Weights of a small mixture-of-experts language model, trained from scratch on English Wikipedia.
Experts: 96 squared ReLU neurons an expert, a softmax router.
Below are experts of layer 8 (counted from 0) of a mixture-of-experts language model. Rows are named router (the router's row for the expert), up (a neuron's input weights, with its number), down (a neuron's output weights, with its number) and show model dimensions 0-127. Each number is 128 + 24 x the weight over its row's rms, rounded and kept within 0 to 255.
Before each expert's rows: a language model's description of what the expert responds to. This comes from a sample of Wikipedia text that the model never trained on.

# expert 20
It responds to: Capitalized name starts. First capital piece of personal or author names, especially taxonomic authorities and cast lists, such as F in Fabricius, Ch, Mc.
router [ 90 143 125 127 100 102 139 128 193 139 103 141 147 160  91 155 162 158 126 124 168 156 162 153  87 117 122 121  78  95 121 122  98 171 153 136 158 165  85 103 136 138 121 158 113 141 112 150 115 128 111 138  73 180 149 160 101 129 111 161  88 115 124 133 119 133 173  93 126 109 125 129 117 149 117 137 110 111 146 151 110 126 158 137 178 108 132 115 109  94 129 109 143 164 154 125 102 137 111 148 135 121  98 123 115 135 150 107 111 152 142 141 125  96 114  92  90 141 169 137 134 127 143 162 142 146 147 141]
up1 [118 114 126 148 115 141 117 161 152 115 126 114  97  94 137 128 145 135 124 124 160 117 137 122 165 133 149 159 172 154 139 100 142 153 139 126 137 138 136 134  78 146 182  99 174 136 151 127 134 174  91 179 135 144  80 134 180 118 127 130 103 162 103 119 119 104 136 161 148 165 123 150 106 101 128 105 152 162 111 147 174 143 120 161  98 154 109  98 143 139 150  96 116  95 136 168 123 124 135 172 119 112 142 141 118 106 143 109 118 149 138 155 170 110 109 119 120 138 160 155 126 126 152 184 151  96 109 164]
down1 [143 118  98  96 146 137  97 124 136 114 162 135 176 138 130 173 139 160 144 113 127 101 145 123 137  82 145 148 128 162 113 129 111 159 141 115 152 216 152  96 127 114 128 124 111 135 135 142 156 141 137 119 129 139 117 165 158 122 108 138 145 150 150  85  84 111 131 144 135 151 132 103 126 131 127 152  87 131 108 145 116 105 135  95 128 165 119 103 129 140 128 119  98 100 113 120 112 114 175 147 152 164 153 148 147 132 122 120 102 158 166 147 186 116  87 148 112 104 142 119 165 113 108 173 110 190 134 118]

# expert 19
It responds to: Football and sport terms. Capitalized word pieces and table pipes in football articles, squad tables and league names, such as Pro-League, Ch-amp-ions, play-off, Premier.
router [128 139 179 125 105 161 137 138  95 129  94 112 168 109 132 104 163 125 139 145 128 100 150 168 125 128 125 112 150 131 128 153  68 134 127  86 123 178 143  97 151 125 126 110 147  97  80 145 149 166 146  78 120 128 144 105 105 148 174 138 119 131 167 117 100 160 144 156 128 121 120 121 182 115 179 161 126 135  85 124 106 124 111 103 148 126 126 125 102 160 112 173 134 122  95 130 114 140 106 118 138 139 142  92 121 133 121 126 112 166 157 115  99 145 158 138 105 106 140 135  98 131 113 113 159 124 173 173]
up0 [140 161 139 153 131 122 120 100 129 163 168 122 109 143 153 108 114  87 134  94 171 106  93 114  83 174 137 156 123 155 145  92 144 148 160 112 107 150 131 138 139 152 142 131 124 147 133 166 167 147 104 144 112 126 147  95 167 120 147  66 116 120  94 146 149 126  93 102 159 131  93 198 141 139 125 129 156 126 116  95 114 162 121 120 134 114 105 129 160 123 132 102 140 122 131 137 193 161  97 144 112 165 128 103 125 123 148 111 169 132 136 110 140  85 125 121 146 101 158 126 152 159 128 125 108 130 125  98]
down0 [118  95  86  71 153 125 137 131  86 137 144 174 122 112  95 157 127 128  99 112 155 122 143 138 159 145 103  95 133 134 141 109 126 173 166 144 125 158 151 140 179 117  89 156 143 128 163  96 123 141 113 156  99  84  96 143 120 110 141 143 115 123 130 124 141 141 113 116 181 131 154 121 155 172 163 116 142 105 148 117 139 144 147 133 151 131 144 166 131 136  98 137 124 134 104 149  89 125 142 143 143 107  66 120  88  92 179 140 170 151  96  98 135 124 123 128 128 139  91 147 128 144 115 139  82 127 136 108]

# expert 21
It responds to: Final digits of numbers. Last digits of years and numbers in citations and tables, such as 2010, 2008, 1967, plus non-Latin characters like Chinese or Cyrillic.
router [127 161  80 145 145 158 129 129 137  79 138 126 158 126 146 148 112 101 117 101 184 116 171 168 153 109 137 102 113 119 128 151 144 149 133 147 155 124 155 131 183 111  91 138 138 113 106 125 128 144  95 127 124 116 128 144  85 192  93 146 169 112 108 168 128  96 117 105 132 137 144  90  84 114 125 144 139 132 154 140 122 121 120 151 134 137 174 139 111 123 111  98 137 108 169 145 136 147 152 143 151 110 157 155 105 132 171  99 127  77 106 116 143 138 111 104  96 107 100 151 139 163 163 134  99 127 101 118]
up2 [121 128 148 131 129 109 146 149 100 141 156 210 139 161 112  90 158 124 176 144 133 147 126 106 140 123 115 129 178 149 103 154 126 143 139 146 170 112 152 117 125 158 122 144 101 101 174 136 141 153 120 135  99 111 106 108 151 113 145 141 105 110 168 109 160 171 114 119 127 157 102 111 136 116 103 133  94 118 126 188 168 120 120 141 101 105 120 103 120  99 151 160 168  87 125 129 109 142 103  89 138 146 101 127 163 169 106 115 135 140 124 135 125  89 160  94 129 101 114 139 144 166 129 115  92 146 110 126]
down2 [122 195 145 144 141 161 106 159 119 131 137  98 133 138 136 119 148 103 118 149 156 128 103 115  82 166 106 133 114 120 143 162 124 148 103 138 155  79 129 131 124 150 124 180  94 153 119 133 147 123 147 109 177 108 113 130  98 181 163 133 139 178 143 125 165 138 133  83  65 157 132 119 158 157 114 138 108  85 117 116 102 128  57 118 152 167 135 103 162 113 145 142 119 109 115  93 148 125 139 140 131 150 117 111 148  92 124 106 129  97 116 146 149 120 133 121 131 154 150 148 132 132 127 140 146 140 159 147]

# expert 48
It responds to: Early word pieces. Second pieces of words after a one-letter start, such as p(en)alties, d(en)se, Prop(ul)sion, D(ig)estion, A(p)ostle, in infoboxes, lists and prose.
router [135 101 158 134 122 100 177 100 176  99 143 109 149 151  81 127 160 136 111 110 134 129 160 147 163 133 114 116 137 122 120 157 183 153 108 114  85 128 105 102 121 174 125  77 103 121 136 158 113 139 157 119 118 141 165 130 114 107 126 106 107 126 120 112 149  90 115 115 134 184 170 172 134  76 148 170 158 118 140 141 115 108 148 124  96 121  95 103 110 124 111 124 127 126 100 109  91 160 166 124 123 116 140 141 111 137 163 135 136  88 125 170 150 140 153 128  70 141 127 120 150 122 110 148 123 120 114 106]
up3 [131  84 121 136 144  87 129 148 136 119 180  95 128 111 110 158 129 133 145 124  82 107 109  92 131 146 154 144 111 153  90 134 132  88 127 155 146 132 106  99 139 163 138 143 106 113 118 159 142 124 147 160 134 147 112 139 124 113 117  83  94 148 119  71 146 113 160 130 131 172 120 161 131 130 110 102 154 179 148 160 103 152 110 149 138 135 130 113 104 143  84 108  90  97 112  88 144  91 125 130 153  85  93  97 141  97 133 134 148 132 132 110 135 190  82 157 124 136 161 111 143 107 141 125 160 138 137 134]
down3 [105 106 103 161 155 131 125 145 131  99 113 135 134 123 119 113 145 144 125  93 158  91 113 113 105 134 128 139 104 149 132 135 106  89  92 154 147 140  88 149 121 117 138 148 139 130 142 141 135 141 128 167 114 125 115 196  78 124  97 116 154 115 109 128 122 130 140 139  73 132 116 177 100 110 148  71 132 122  93 117 137 137 101 138  93 123 116 100 199 119  99 155 110 108 120 116 165 116 167  95  54  87 129 149 131 149  97 128 122 130  98 149 144 103  81 133 138 108 128 129 125 140 128 116 139 106 150 150]